From a checkpoint of a small mixture-of-experts model trained on Wikipedia: a variant of SOAP for the experts.
Below are experts of layer 9 (counted from 0) of a mixture-of-experts language model. Rows are named router (the router's row for the expert), gate (a neuron's input weights, with its number), up (a neuron's input weights, with its number) and show model dimensions 0-127. Each number is 128 + 32 x the weight over its row's rms, rounded and kept within 0 to 255.
Before each expert's rows: a language model's description of what the expert responds to. This comes from a sample of Wikipedia text that the model never trained on.

# expert 47
What it handles: Short opening pieces of words and names like E, O, Re, pre, Sch, Bre, Bro, including O' surnames and re-prefixed words.
router [124  57 219 160 107 108 104 133 128 159 105 124  92 157 109 139 211 145 120 138 122 119 120  99  97  91  60 160 116 146 174 119  82  91 185 118 183 148 124 153 149  87 151 162  72 120 137 116  95 112 116  79 154 153 185  79  76 131 162 165 150 171 170 112 104 158 100 189 179 111 121 137 122 158 105 142  81 143 160 145 109 152  84 140 123 106 123 176 170  82  98  96 112  93 103 110 119 113 129 115 147 137 109 148 118 150 142 127 145 139  82 128 177 141 146 194 124 109 126 105 150 108 139 107  78  42 142 152]
gate0 [100  91  97 167 154 108  83 119 111 126 175  76 120 121 104 115 188 147  97 174 117  61 157  99 140  91 129 135 121 149 130 147  88 132 164 165 185  94 105 141  90 105 129 133 125  82 114 107 141 152 166  94  88 127 165 173  71  89 139 117 148 143 117  71  70 110 128 130 138 149 140 112 126 115 162 126 126 163 110 132 151 133 158 177 165 145 109  89 180  59 112 150 132 150  92 152  93 146 158 166 142 157 103 102 151 101 199 198  94 165 124 190 202 122 136 177 151 147 144 154 135 129 104  60 118 119  59 105]
up0 [ 92 113 147 172 125 103  87 145 126 145 167 104 119 154 103 128 161 177 111 191 113  74 150  94 161  82 120 164 124 132 132 113 107 133 123 118 184  76  97 126 149 139 110 123  75 140 145  70 138 139 131 138 162  90 133 119 146 127 168 154 115 156 167  92 127 152 160 110 159 161 146  65 138  91 133 171 111 121 124 205  86 125 152 142 154 154  84  66 153  60 100 145 195 136  90 108  66 166 120 132 192 119 104 135 138 142 147 200  86 136 132 167 127 136 202 151 147 111  95 110 109  92 101 102  91  98  59  90]
gate1 [108 156  90 113 184 168 164 141 133 172 152 138 122  67 213  98 148  80 121 110 181 121 116  95  90 132 146 115 144 124  47 154 170 116 127 102 100 123 104  98 133 121 125 129 108  95  80 152 173  81 102 118 109 117 134 140 150 116 185 150 126  81  68 118 151 146 140 111 110  57  91 185 128 148  59 120 131  73 156 105 117 138  87 121 122 147 196 159 127 156 169 192 150  90 138 143 125 115 135 151 177 104  52 115 151  77 127 109 144 147 107 100 163 149 174 102 128 103 154 120 127 122 191 150 104 133 102 167]
up1 [141 108 100 134 115  84 107 116 192  79 104 150 126 120 105  91 116 122  98 107 172  86 129 166  11 140 103 129 153 111 162 101 116 134 172 164 123 139 102  73  90 114 190 179 174 119 169 109 144 126 182  98  80 141 127 115 141 149 128 140  81 136 148 128 153 159 147 141 113  42  82 155  99 166 152 129  96 153  91 106 115 135 134 110  83 148  86 190 164 140 175 141 116 108 136 106  72 148 139 111 119 151 151 135 149 115 112 115 112 143  95 201 141 184 124 142  83 132 169 221 150 101 110 129 106 142 109 130]
gate2 [103 107 215 154 150 112 126 130 118  79  75 154 130 133  85 146 144 115 174  92  81 115 142 136 161  93 157 135 146 131 139 126 172 133 160 102 132 150 155 125 156 167 121 145 137 194 124 130 161  98 123  95 105 141  79  87 124 102 152 102  86 144 204 200 204  72  88 147 149 116 122 110  79 138 158 152 115 104 137 140  45 235 132  97 165  90 130 105 120 126 200  93 108 134 110  94 103 119 101 127 154 149 125 157 159 154 122 187 138 131 128 135 150 102 142 143 124 190  95 166 113 141 145 120  93 106  99 136]
up2 [133 137 152 172 152  90 195 115 132 130  49  83 124 126 111 185 154 139  91 143  42 132 165 119 104 100 150 133 162 149 164  75 169 167 168 139  81 148 154 121 134 111 171 117 144 153 158 129 144  81  99 103 127 160  79 105 108 103 146 131 126  90 152 138 159  90 119 150 103 104 198 122 147 133 135 122 117  79 115 108 154 157 115 118 101  98 146 164  82 189 192  73 103 135 151  76  86 108 157 143 154 117 114 134 135 166 109 145  37 180 157 105  75 122 128 142 104 132 115 188  99 155 138 180 121 126  79 136]
gate3 [152 138 142 189 164 107 124 128 128 188  81 118 104 142  65 170  97 177 179 148 100  97  99 148 119 108 136 128 144 181 121 171 152 112  90 162  90 112 104 145 150 172 133 120 132 127 183 122 112 117  92 121 130 136 157 169  94 180 168 165 114 136 118 127 105 152 154 157 134 182 109 115  84 126 174 103 133 139 156 129 167  52 145 123 158  58 118 155  80 171 114 119 111  91 142 168 144 111 148  80 107 141  67 172 127 179 112 182 196 141 126 138 118 186 116 160 136 156 130  92 132 107 100  94 104  58  88  65]
up3 [ 82  99 135 106 147 139 122  77  77 117  87 107 165 107 129 164 141  57 154  78 179 119 110 144 102 122 169 106 160  91  89 148 137  74 166 139 165 150 141  97 132 155 100 135 132 101 150 155 138 124  24 126 134  38 154 116 138 142 116 174 166 158  82 147  89 121 141 189 132 123 119 145 199  82 166  94 124 167 158  99 106 144  94 174 166 116 111  62 134 171 155 136 110  88 155 108 131 164 133  89 149 138 179 126 116 102 117  98 181 130 164 112 117 102 147 130 149 117 175 121 163  97 109 142 118 172 169 170]
gate4 [116  87 143  70 107 131 110 116 133 108 123 135 121 197 105 159  85 151 142 144 176 153  55 166 144 144  95  77 160 114 201 113 139 146 161 172 128 184 131  98 133 139 147 155 141 102  56  84 112 135 149 128 138 107 163  92 112 154 156 197 154 136 147 108 142 157  72  95 122 134 122  71 155 127 142 193  62  90 103 112 111 123 106 175 138 133 105  81 133  81 126 135 101 149 159 141  98 122 210 150  77 142 118  54  78 103 106 103 173 132 150 152 181 115 110 172 105 117 125 104 123 153 129 108 113 110 123  74]
up4 [195  94 115 144  74 132 129 135 146 107 166 126 116 204  80 182 125 127 140 154 120 145 134 173  81 193 147  99 158 130 173 153 155  95 121 175  85  92  89 123 109 108 140 106 112 139  71  82 141 107 179 137 168 111 179  92 121 124 112 164 153 153 129 115 183 166 105 131 142 149 135 112 176 136  90 149 136 121 152 125 125 107 120 147 124 160  60 122 138 108  92 106 153 150 110  71 136  59 224 120 103  81 163 141  62 122  82 140 168 150 129 118 112 175  76 137 141 170 111 137 158 122 118 127 145 136  89  64]
gate5 [154 140 112 122  88  49 185 170 151 181 115 100 103  82 116 126 187 118 134 122 100 175 196 127 137  93 148 108 134  47 130 139 168 199 130  81  77 128 133 147 160 131 109 122 179 110 100 166 161  95 155 122 149 141 116 108 160 165 126 108 126 155 144 133 122 169  93 150 186  61 142 112 156 125 140  83  85 113 129 148  95 128 116 157 168 117  83 192 119  92 148 119 111 104 165 138  89 121 147 148 133 104 115 180 118  82 137 101 147 171  89 161 102  82 143  86 150 119 126 124  86 119 177 167  85 196 122  96]
up5 [151  93 136 155 126 151  69 140  58 112  84 180 141 145 130 126  57 136 170 139 162  55 154 117 106 172 131 145 104 198 151 123 140 109 130 153 158 158 166 118 127 115 160 146 112 158 157 104  78 141 129 103 124 124 124 148 143 137 157 154 151  81 167 130 161  90  80 137 120 163 130 126 121 175 142 152 145  94 108 145 130 123 165 122 104  73 135 163 110 173 144 178  96 104 109  92 164 109 111  81 122 169 143  34 106 120  87 142 107 105 144  97 118  87  85 228  83 118  63 120 196 153  95 139 141 138 142 126]
gate6 [114  83 167 136 130 109  66 131 107 122 129 115 143  96 109 137 144 144 126 126 110  78 113 122 149 170 111 163 153 108  83  98  86 128 142 137 144 164 124 147  81 212 116  94 124 160  79 157 131 181 141 134 141  44 148  96  91  88 133 168  79 212 154 124 127  71 151 155 106 121 176 127 143 143  91 158 162 120  88 139 138 111 123 165  86 196 128 140 166 163 164 106 153  49 189 182 132 157  92 112  95 124 110 125  99 124  88 132 118 108  81 142 149 135 131 168 136 137 125 110 111 148 122  34 177 157 126 151]
up6 [119 190 106 102 128 163 179 126 116 125 144 146 120 120 163 174  83  64 120 117 184 185 116 148  99 121 131  73 110 131 123 165 136 150 123 116 139 123 115 142  87 119 165 163  98 134 184 102 117  75 117 119  51 159 112 159 153 161 122  75 199  72 122 112 122 166 121  85 128 126  86 177 138 119 154 123 117 183 149 122 159 143 180 108 180  67 162  83 126  97 161 182 154 197 124  95 112  99 160 167 148 120 111 134 175 116 139 152 165 142 184 113  70  95 130  99 132 118 145 153 158  79 151 143  74 105  97 123]
gate7 [ 84 112 227 104 117  94  98 182 104 121 108 152  65  92  47 176 153 161 121 112 124 137 142 124 135 151  92 163 149 133 135 148 157  94 180 110 174 172 114 135 168 120 102 137 103 110 139 157 112 116  58 154 124 100 138 111 144 144 140 144  65 187 147  96 138 110 122 167 127 130 107 115 117 118  65 109  90  83  89 109 140  65  81 153 145 106 108 114 148  95  80 134 130 125 141  97  95 112  52  86 133 162  88 137 112 163 174  79 159 197 101 156 147 148 114 177 137 137 183 131  93 124 136 153 149 118 127 157]
up7 [164 151 132 144 105 165 119  85 214 167 109 115  84 145 187 119 149 110 138 133 116 107  71  96 151 112 115  73 121  94 143 161 121 140 137 154 108  86 123 195 103 107 114  83  80 105 174 102 103 167 103 153 120 100 107 130  77  93 121 124 169 115 124 128 150  99 159 168 106 166 173 117 113 150 143 172 130 119 137 147 131 114 175 151 109 112 174  59 171 140  67 186 177 139 103 120 178  77 142 193 147  94 168 131 144 120 149 157 144  84 172 143 125 113  79  85 124 172 182 101 174 116  88 123 134 147  78 161]
gate8 [177 130 186 162 173  74 164  81 138 136 134 147 128 129 146 185 162 111 152 105 145 178 102  79 126 134 130 123 164 138 133 123 133 202  76 163 106  56 159 140 145 143 139 123 136  97 146 154 157 125  99 107 171  81 115  54 147 135 160 119 100 163 101 146 140 156 119 109  91 154 130 101 102 124 136 116 171 178 149 135 144 109  55 137 145  83 116  94 172 176 128 135 162 108  61 161  87  85 149 127  96 134 123 132 136 122 157 107  65  91 105  98  55 163 135 135 100 170 122 134 116  93  76  98 127  73 170  71]
up8 [138 153  97 203 182  92 146 158  95 113 112 141 171 113 136 135 107 142 145 125 121 132 136 100  96 100  77 147 154 183  95 151 145 176 173 124  66 149 210 141 125 136 109  77 181  88 161 196 141  91  83  82 117 109 113  95 128 152 130 110  98 122  93 124  94 160 118 113 137 129 122 128 100 144  67  51 160 186 124 129 113  93 114 131 149 120 132 134 200 193 131  86 131 125  95 155 109  70 183 123 103 157 105 120 160 139 167 147  89 115 140  81 148  86 168 111 121 114 125 100  94  88 143 104 160 136 188  95]
gate9 [178  89 130 163 134 104 162  72 148 112 105 140 112 158 151 135 162 139 112  93 155 102 133 149  88 167 115 124 142 145 153 153 108  95  74 115 155 102  58  92 209  66  53 124 157 145 126 115  72 111 135 130 116 135 126  77 129 152 131 196 176 137 185 166 100 150  53 160 145 134 134 104 140 153 134  96 116  93 111 101 112 103  55  86 155 116 172 139 136  69 148 137 107  89 161 118 184  82 163 126 132 142 193  95 115 147 159 130  99 159 176 115 133  86 137 154 129 158 128 139 181 152 104 153 176 131 110 121]
up9 [174  88 118  92 120  97 152 166 163 102  86 169 115 139 150  62  98  90 101  80 146 130  68 102 136 107 119  93 159 120 118 129 172 152 162 170 120 100 181 113 152 134 153 143 154 177 146 178 109 149 135 116 137 129 199 135 144  80 129 170 129  90 167  95 154 176 144 122 137  59 138 133 111 152  88  94 133 100 123 122  63 139 107 135 144 132 121  82 155 162 153 127  95 143 128  94 202 103 127  54  86 141 186 129 164 129 164 151 116 151 226  94 131 213 119 117 158 147 134  98 107 152 127 138 139 116 109 154]
gate10 [ 97 128 139  94 211  91 112 141 107 125 103  93 152 108 110  95 130 116 106 112  97 153 158 188 142 147  97 133 147 101 168 149 156  99 160 108 164 144 151 164  74 155 101 169 152 112 162 130  79  96 100  84  89  76  87 134 106  63 188 109 146 120 142  77 120 156 196 129 105 136 112 122 169 143 131 136 119 145 135 126 114 183 122 106 117 143  92 178 180 161 130 200 137 124 165  86 135 145  85 133 120 201 142 134  76 194 105 157 149  76 171  80 130 147 153 136 116 185  85 125 167 116 127 123 149 111  64 129]
up10 [134 141 140 165  57 151 127 150 125 128 152 133 102 152 115 161 158  98 161 117 156 134 106 140  62  70 137  81  93 136 115 148 152 132 201 144 171 196  83  79 104  61 161  93 131 102 150 151 141 165  67 187 161 150 115 145 159 145  75 145  92 111 146 175  99  85 119 135 139  90 168  87  19 109 143 152 149 117 108 137  90 165 187 149 166 112 165  74 147 117 130 125  98 120  76 150 152  86 140 125 119  99 126  78 103  91 151 167  96 148 100 121 142 132 109 120 116  86 123 123 115 109 180 141 131 135 131 162]
gate11 [149 157 131 120 111 114 173 168 131 113 117 121  64  88 160 147 138 139 126 116 115 142 184 111 153 105 127 144 177 178  90 131 152 130  69 152 138 108 117 164 166  71 132 102 136 162 100 138 133 110 182 102 118 132 117 135 120 114 189  91 110 124 151 104 131 155 118 123 136 173 111 132 116 150  79  77 131 130 152  72 152  78  85 125  89 159 194  26 162 124 135 160  58 156 162  67 117  67 106 107 117 157 123 128 112  88 115 112 153 161 141 144 115 184 146 155  77 208  94 136 127 179 113 105  75  76 127 136]
up11 [170  86 152 166 126 118 141 101 138 122 140 132 167 129 148 109 151  80 153 130 152 162 115 136  60  71 146 148 107 126  75 164 116  99 171 116 100 130 172 128 153 172  97  99 109 109 119 176 115 164  89 147 163 173 108 101 114  95 123 135 118  83 139 222  86 140 121 145  73 123  89  77 122 176 141 115 120 138 110 166 111 142 179 139 217  56  79 184  87 130 163  74 174  95 127 189 167 112 129 142 119 149 158 124 147  71 185 123 123 130 116 115 186 136 103 111  86  89 133 116 118 109 120 138 111 112 148 170]
gate12 [114 109 198 121 119 124 115 133  89 119 157  91 146 141 140  92  93 119 117 122  94 114 128 114 185 123 128 159 129 128 134 141  97 181 105  95 115 160 160 113 113 154 151  84 121 126 107  62 112 124  98 126 124 107 181  79 108  91 116 105 192 153 118 108 129  67 161 132  42 181 189 129  99  83 121 120 149 110 188  89 188 130 136 144 133  52 145 121 168  60 128 121 124 192  89 177 110 149 107 164 102 179 118 106 119 131 142 133 145 188 123 111 159 106 184 191 162 138 154 150 129 150  91 122 129 132 112 203]
up12 [156 102 104 139  88 164 156  89 112 106  96 153 122 153 183 211 136  93 127 154 156 126 154 143 112 170 156 141  98 156 143 172  83 133 177 161 188 142  94  80  65  49  98  96  88 112 134 104 112 172 128 128 184 146 163 139  91 124 146 188  84 162 112 170  73  69  98 149 113 151 116 109 138 134 175 126 159 123  78 123  92  97 162 154 166 142 123  81 170 130 125 133 145 143  96 120 112 115  96 137 150 117 146 152 122 143 115 170  79 190  88 100  80 198 105 129 122 102  94 119 117 106 121 101  99 176 159 121]
gate13 [ 47 135 163 114 172 118 112 112 184  98 108 127 120 138  91 142 132  97 119 150 155 200  87  93 128 123 147 122 114 148 175 101  65  65 134 134  92 147 146 103 118 167 151 141 140 135 131 141 125 102  78  55 102 148 157  96 121  96 141 162 140  86  99  89 147  70 126  98 133 130 130 162 157 124  85 152 107 112 136  94 184 130  77 148 122 131 139 124 106 120 101 213 135 142 167 109  99 169 141 173 171 137 107 141 113 182 173 141 122 181 114 160 185 160 125 219 160  90 147  83  90 124 181  92 137 111 112 115]
up13 [114 167 140 144 105  71  52  52 115  93 116 167 129 164 115 144 179 139 156 175 141 116 110 148 104 175 165  96 112 112 121  98 108 105 171 176 104 189 179 127 129 115 112  90  95 109 123 120 157  96  76  97  97 136 151 131 122 102 151 138 132  78 159 106 116 169 120 159 165 130 105 114 130 119  63 162 176 158 134 119 164  66  88 186 112 171 138 130 120 121 128 131 196 117 214  92 120 157 172 124 106 180 161 141 109 116 136 135 139  82 132 116 150 137 105 189 135 113 112 191 143 129 177  79 132  82  95 111]
gate14 [135 103 195 147 159 151 129 163 147 113 102 166  95 183 167 144 118 126 101 149 149 153 107 155 131 114 122 153 121 121 165  95  91 112 180 143 149  82 150 150  90  46 132 105 123 145  84 151 192  71 116 111 175 168 170 127  69 109 145 182  96 102 199 140 121 133 128 124 159 116 125 150 146  87 138 139 128 115 119 104 128 192  95  80  64  97 121  98 151 107 158 149 130  96 135 125 101 187 135  90  94 161 134 128 150 107 156 155 160  81 148 165 160 140 125 127 136 190  97 156 124  89  92 171  89  38 135 174]
up14 [ 82 134 148 176 156 139  81 154 147 140  78 142 116 141  96 130 105 136  96 114 127 137 118 199  79 104 126 185 161 145 126  90 116 171 141 119 194 158 135 107  99  83 127 157 104 126 122 115 150 119 147 178 135 165 177 133  63 121 181 168  77 113 193  87  81 102 126 127 170  94 163 156 128 110 112 138 137  99 134 117 130 176  61  69 115 126  86 102 172 122 117 143 139  85 164 116 122 161 158 159 130 139  87 187  96 135 140 196 185 146 121 184 109  98 161  85 116 142 124 129 156  77 106 128  57  87 138 142]
gate15 [103  66 143  98  91 160 165 130 148 166 127 122 141 107 151  98 125 135 122 149 119 123 133  76 152 117  81 100 155 106 153 172 176 168 139  79 142 159 125 104  94 123 197 139 134 189  68 142  89  78 145 144 164 145 115 101 113 124 135 143 139 186 132 152 198  71  84  69  83 117  92 117 156 105  62  93 162 124  92  88  86 153  73 107 159 142 104 117 108 138 156 110 134 146 159 182  49 160 127 137 127 122 112 105 116 135  72  93 126 166 178 200 133 146 115 151  82 102 130 112 111 130 123 124 108 142 197 149]
up15 [112 109 111 219 176 112 119  95 140 141 116 108  87 182 133 196 196 123  82 153 114 148  60 181 100 122 155 181 101 150 100 130 134  91 145 163 118 205  93 109  91 107 101  99 104 101 146 134 120 135 169  80 121  96 158 164 129 116 136  76 140 118  90 121 111 101 174 133 163  98 126 142 140 131 113 143 148 151 137 172 187  78 153 128 117 117 160 130 126 144 155 159 169 130 119  65 177  75 122  85 112 121 164 148 133 167 158 121 115  92 103 109 101 105  84  96 144 160 154 165 155 110  97 144 158  70  52 134]
gate16 [136 130 157 124 123 141 133 151 162  88 157  82 132  96 113 119 137 132 103 157 155 116 126 117 145  81 174 103 146 124 152  84 167 102 138 115 122  91 209  95 125 110  44  73  56 134  68 180  89 141 131 117 151 155  96 134 104 114 163  82 190  89 103 141 102  92 101  51 124 143 107 152  79 128 206 122 117 116 143 134 109 168 133 115  86 126 127 131 170 146 174  86  63 116 133 117 127 151 120 118 109  89 137  95  92 174 132 143  77 194  62 150 102 133 124 143 165 115 133 107 171  97  84 150 117 117 134 180]
up16 [140 184  90  97 129 123 122 117  74 115 132 132  81 104  85 135 203 142 159 128 125 119 109 113 138 188 175 102 178 148 126  86 163  97 169 160 109  75 159 120  98  95 156 117 103 147 161 162 174 122 213  50 117 141  91  93 103 138  89 162 129 126 104 144 159 119 121  98 155 124 153 113 145  93 104 120 139 124  72 170 101  70  87 153 161  62  95 109 147 112 151 113 106 159 112 203 133 119 106 171 101  83  93 143 157 148  72 148 137 105  86 101 128 117 140 178 124 177 102 161 183 154 125 107 134 127 174 110]
gate17 [100 121 156 107 149 145 122 174  55 136 116 160  82 129  97 159 206 152 143  74 118 112 131 198 118 104 121 121 124 105  58 134 133 116 126 118 176 128 143 116 105 134 199 190  67 117 106  71 173 126 135 113 126 126 163 129 124 148 131 164  72 131 170 169 165  90  91 155  86 115 100 157  98  81 135  78 165 117 110 132 110 161 164 104 145  35 116 125 115 102  88 140 144 137 110 136 159 157 129 185 129 111 119 120 105 128 125 116 139 152  70 114 138 176 135  90 192 169  57 112  94 155 127 185 133 144 120 119]
up17 [172 131 168 109 123  87 164 104 124 113  94 106 158 113 128 123 119 107 132 111 124 126 108 124 131 106 132 124 140 155 164  93 134 157 129  98  83 103  82 139 131  80 170 140 129 140 165 166  72 109 165  83 144 111 131 151 113 175 200 105 153 170 146  99 136 122 182 139 119  94  88 111 171 134 167 145 129 162  84 117 105 135 118 107  96 163 176 141 206 160 153 113 128 152 155 100 136 118 137 128 148 106 115 184 154 169 213 112 135 123  99 200  85 108 161  84  73 101 202 150 101  53  96 186 142 206 136 120]
gate18 [110 146 165 119 137  98 136 158 153 146 210  43  93 101 119 131 124  83 126 121 131 150  93 146 130  97  79 134  80 146 128 137 135 125 160  98 168 105 159 119  81  89 120 147 184 117 159 155 194 101 122 129 116 124 141  76  73  46 185 137 101 156  99 129 148 152 183 144 113 125 163 118  59 109 137 119  92 136 158  96 138 183  99  81 127 142 169 120 164 191  53 137 144  91 124 116 112 139 153  91 174 131 126 187 128 129 123  71 129 118 120 103 147 169 115 126 120 156 157  82 164 158 126  94 186 155 115 156]
up18 [135 110 113 134 119 176 119 102  98  90 101 133 176 143 160 153 110 166 123 152 120 134 156  74 117 144 174  73 204 108 132 105  81 138 109 150 102 141 103 134 212 132 129 142 124 137 136  82  99 174 155 133 155 131  80 160 173 156  87 139 172 107 164 145  96 124  84  55 130 142 132 169 177 118  79 118 176 102 105 133 137  68 121 191  92 124  96 129  89  86 190 147 128 158 126 125 122 113  85 138 143 157 166 111 181 125 116 165 165 134 179 171 126 102 163  91 130  71 156 146 141 106 110 195  69 146 116  86]
gate19 [133 134 118 177 126  76 145  93 161  98 102  90 116 121 145 119 122 121 123 162 179 134 199 100 183 103 136 130 128 101 180 110  82 122 112 136 115  83  96 170 142  90 109  96  97 127 134 109 110 150 145 143 116 146 112  96  74 163 165 166 112 126 134 141 135 142 121 186  84  73 179  79 108 115 165 106  89 167 152  88 103  97  78 140 215 115  96  93 124 117 194 157 136 137 123 104 156  80 141 142 183 158  95 188 121 111 135 156  98 200  78 109 152 179 132 112  97 130 128  80  78 162 162  83 110 126  81 137]
up19 [134  89 100 122 109 160 185 166 138 173 124 118 168  92 111 116  72 137 140 162 123 138 136  91 146 135 144 108  87 168  67 122 144 148  77 162 151 156  75 124  58 200  95 129 124 119 105 138 175 120 139 115 200 116 130 128 169 162  36 123 138 115 118 128 102  92 143 136 136 197  84 135 181  88  94 122 200 109  61 161 142 126 145 101 120 133 174 139 113 164 102 132 125 105 155 166 121 127 128 149 109  95 106 155 153 107 146 169 151 119 143  78 103 153 154 111  51 140 114 102 193 105 155 170 104 130 172 119]
gate20 [120 105 101 193 178 132 123 138 159 138 130 144 134 166  86  82 179 104 103 107 140  55 137  96  79 152 106 177 127 132 124 168 179 162 133 102 169 169 110 162 180 132 162 149 111 216  95  91 148 120 184 136 110 133 134 121  68 133 111 121  99 187 103 116 100 125 120 140 119 180 156 104 154 158 149 176 148 112 137 104  75 146 159 143 140 126 159 146 126 110 107  98  98 172 111 114  90 157 108 125 143 204 135 142 167 113  83  95 154 124 117 151 109 139 186 151 115 118 151 192  94  97  49 106 118  99  83 182]
up20 [161 147 120 241 128 135  90  54 177  74 156  69 145  51 120 143 117 146 155 124 127  95 146 147 127 136 120 171 114 138  92 136 128 144 160 129  99 153 123 177  97 145 152 110  93 131 129 146 139 124 180 125 142 125 149 134 128 126 154  77 103  99 114 140 159 166 170 122 147 113  99 105  94  65 134  82 121 160 121 183 135 135 143 126 144 168 148 174 138  67 160 119 127  88 133 159 121 129 184  91  66 125 120 119 137 117 139 120 172 144 105 198 151 122 121 133 117  38 189  78  81  91 145  85 127 102 152 163]
gate21 [140 116 183 139 114 145 123  82 131 110 111 115  86 113 111 102 131  89  91 161 158 148 172 107 147 155 128 135 108 109 171 119 107 152 174 109 161 168 166  75  89 107 130 200 119 134  75  92  91  87  75 128 134  83 161 163 115 117 173 115  87 115 154 138 118 117 128 225 153  88 139 158  82 163 142 130 132 144 161  70 118 121 133  58 143 112 146 118 110 104 186 157 143 129 168 115 149 157 115 105 113 142 136 159  94  86 157 125 196  90  76 139 153 101  99  64 120 137 104 197 111 141 173 111  73 112  70  95]
up21 [142 165 141 133  98 101 118 175 173 127 137 137 203 144 160 110 110 138 137 128 147  83 101 122 130 119 100 126 145 148 111 123 173 124  82 157 106 112  92 180 177 106 129  32 121 129 148 191 124 179 155 108 105 138 111 128 162 130 140 167 132 125 142  72  97 196 155  67  91 158 142 101 174 105 109 123 127  74 100 144 119 131 137 172  60 168 119 102 150 118  98 113  56 127 102 136 107 101 141 134 141 132 116 148 172 209 142 105  92 139 200  92  74 222 116 164 133 128 132 108 131 152 103 155 145 152 109 132]
gate22 [108 181  89 102 170 147 121 163 122  81 159 116 129  78 154 148 172 102 139  89 131 147 142 164 160  74  99  68 104 188  93 128 140 118 173 160 177 141 142  84 169 130 175 135  56 110 104 121 111 108  89  94  84 159 141 120 127 118 118 104 122  97  96 123 145 126 183 165  87 109 140 112 107 135 162  99 157 115 140 158  26 141  82 124 101 160 117  61 139  98 120 149 114 141 155  74  82 158 178 148 126  76  81 114 191 127 130  97 118 137 125 158 127 158 158 105 166  85 135 142 143 179 174 131  82  89 132 131]
up22 [ 93  85 104 142  91 132 152 151 140 138 170 149 138 146 136 122 133 118 111 153 171 120 114  98 124 125 181 112 173  83 127 136 113 142  84 114 128 135 105 142  12 177 146 109 171 167 170 145 198 156 158 159 217 104 121 142 123 174 130 154 153 162 138 145 141 126  81 128 100 134 140 178 135 120 126 101 131 142  93 130 172 140 146 133 150  50 131 161  82 131 167 161 164 188 108 149 126 172  84 128  75 131 130 110  75 127  84  72 101  80 154 136 139 169 146  90  95 146 127 112 122 152  80 116 216 123 110 110]
gate23 [134 126  99 117 135 117 107 111 111 148 160 138  98 112 104 170 176 116  60 110 174 150 141 145 175 154  51  84 135 134 154 145 146 188 122 186 117 114 172 137 104  55 123  72  98  68 110 119 125 131  92  90 108  85 132 115 105 121 182 177 106 107 190 145 152 104 145  80 111  84 176 110 120 136 141 127  77 124 141 126 107 121 105 104 150 157 142 150 118 115 130 147  65 149 138 153 126  91 135 101 125 137 137 190 123 138 155 138 156  74 153  95 177  86 170 197 169 125 130 191 202 104 140 137 155  70 106  97]
up23 [ 97 148 111 184  77 154 140 123 145  86 156 129  87 163  81 158 113  69 116 132 116 106 136 122 110 155 155  68 134  60 162 120 176  78 156  91 157 163 135  99 116 167  97 152 147 143  85 111 122 139 145 178 157 163 140 111 198 156 140  74 149 185 140 117 176 115 126 122  91 123 121 124 114  78 127 108 134  67 178 147 166 173 141 133 121 106 199 153 135 169 134 116 125 128 198  81  64 106 113 185 145  80 126 132 154 109 109  96 106 169  89  81  73 167 132  93 106 178 117 133 128 116 106 104 131  95 110  91]
gate24 [144  82 160 135 164 112 149 102 134  84 112  98  88 178 115 172 160 122 160 150 111 152 109  73 169 137 150 108 150 134 133 121  83 133 134 136 151  95 130  92 146 131 166 147 125 111 132 167 145  66 129 139 120 124 157  72 106  96 187 114 134 146  99 104 120 166 146 142  93 144 147 133 124  97 153 138 123  93 158 176 149 118 124  75 155 117 194 142 128 115 153 101 138  96 180 112  39 195 139 141 137 218 127  92 148 142 193  79 193 137  53 175  88 139 160 132 130 162 142  98 146 118 124 128 103  52  80 163]
up24 [157 118 107 121 141 219 139 119  91 166 129 157 119 122 165 164 128  94 117 120 119 141  97 139 129 160 120 107 115 126 120  75 119 121 221 165 157 163 122  97  97 103 151 146  58  76 126  96 157 138 136 130 146 178  95 152  94 102 155 137 151 103 110 109  91  99 150 154 107 122 140 100 175 136 194 113 126  96 105 100 122 150 169 146  81 104 146  76 168 168  79 177 157 112 115  99  61 112 127 150 179  99  72  81  97 129 186  69 140 137  71 158 138 147 129 138  99 161 180 143 193 159 131 169  91 119 149 149]
gate25 [121 181 115 122 150 138 152 124 132 139 115 124 114 122 103 154 180 110  90 134 121 101 135  84 187  93 139 112  81  50 131 164 129 103 126 146 132  53 155  90 136 139 190  80 135 183  87 103 122 139 152 149 166 112 166 129 182 113 140 121  93 169 111 148 105 108 131 121 109 169 100 111 106 121 198 140  77 116 190 145 180 151 110 143 108 169  79 162  69  97 159 109 128  61 136  81 146  97 132 128  78 102 117  98  95 124 153 123 113 157  44 146 163 136  41 166 141  90 122 149 138 167 139 125  87 115 158 120]
up25 [139 169 146 105 111 157 142 164 100 119 147 137 111 160  92  84 148 124  96 126 153 122 159 190 129 158 125 112 129 134 139  32  87 129 135 102 178  96  85 193 172 170 116 142 118 111 109 125 120 134 144 149 163  88 161 123  84  87  84  96  93 185  81 159 114  85  87 137 125 122 129 204 145  96 141 104 133 131  97 154 110 178 113 151 200 131  97 121 139 126 120 197 150 114 104 131 180  74  92 184  20 150 160 139 150 136 125 124 112 175  89 148 170 129 138 114 126 125 143 146 135 145 172 158  92 148 170 141]
gate26 [114 137 166  50 136 176  93 148 141 148 175 127 115 139 147 177 118 158  95 135 139 185 130 157  86 157 119  75 158 147 135 164 116 141 108 158 163 158 137 129 123  66 169 134  61 170  89 151 163  94  95 118 105  30 181 120  82 196 163 171  79 102 113 145 136 137 143  80 148 134 116  92 136 120 110 187 119 116  69 105 115 132 116 152  89 149 121 155  82  77 156 106  79 127 145 128 171 157 118 134  91 152  66 168 140 163 167 121  91 168 117 165 121 163 122 142 167 121 177 143 124 143 137 119 131  84 108 143]
up26 [160 122 176 158 134 147 164 132 123 149 113 122 147 125 109  69 147 103 150 119 129 135 133 142 163 126  68 213  17 141 103  71 183 110 106  57 112 156 193 115 177 101 134 183 164 112 146 114 121 146 215 133 108 148 126 145 172 116 109 139 190 143 188 102 138 138 103 156 155  70 110 157  71 121  95 155 116 118  86 136  77 157 100  96  85 123 164  62 142 151 153 150 111 157 124 147 141 101 123  78 110 115 102 136 155  97 108 128 105 129 142 147 137 110 108 114 121 117 126 114 166  94 146  89 141  81  97 116]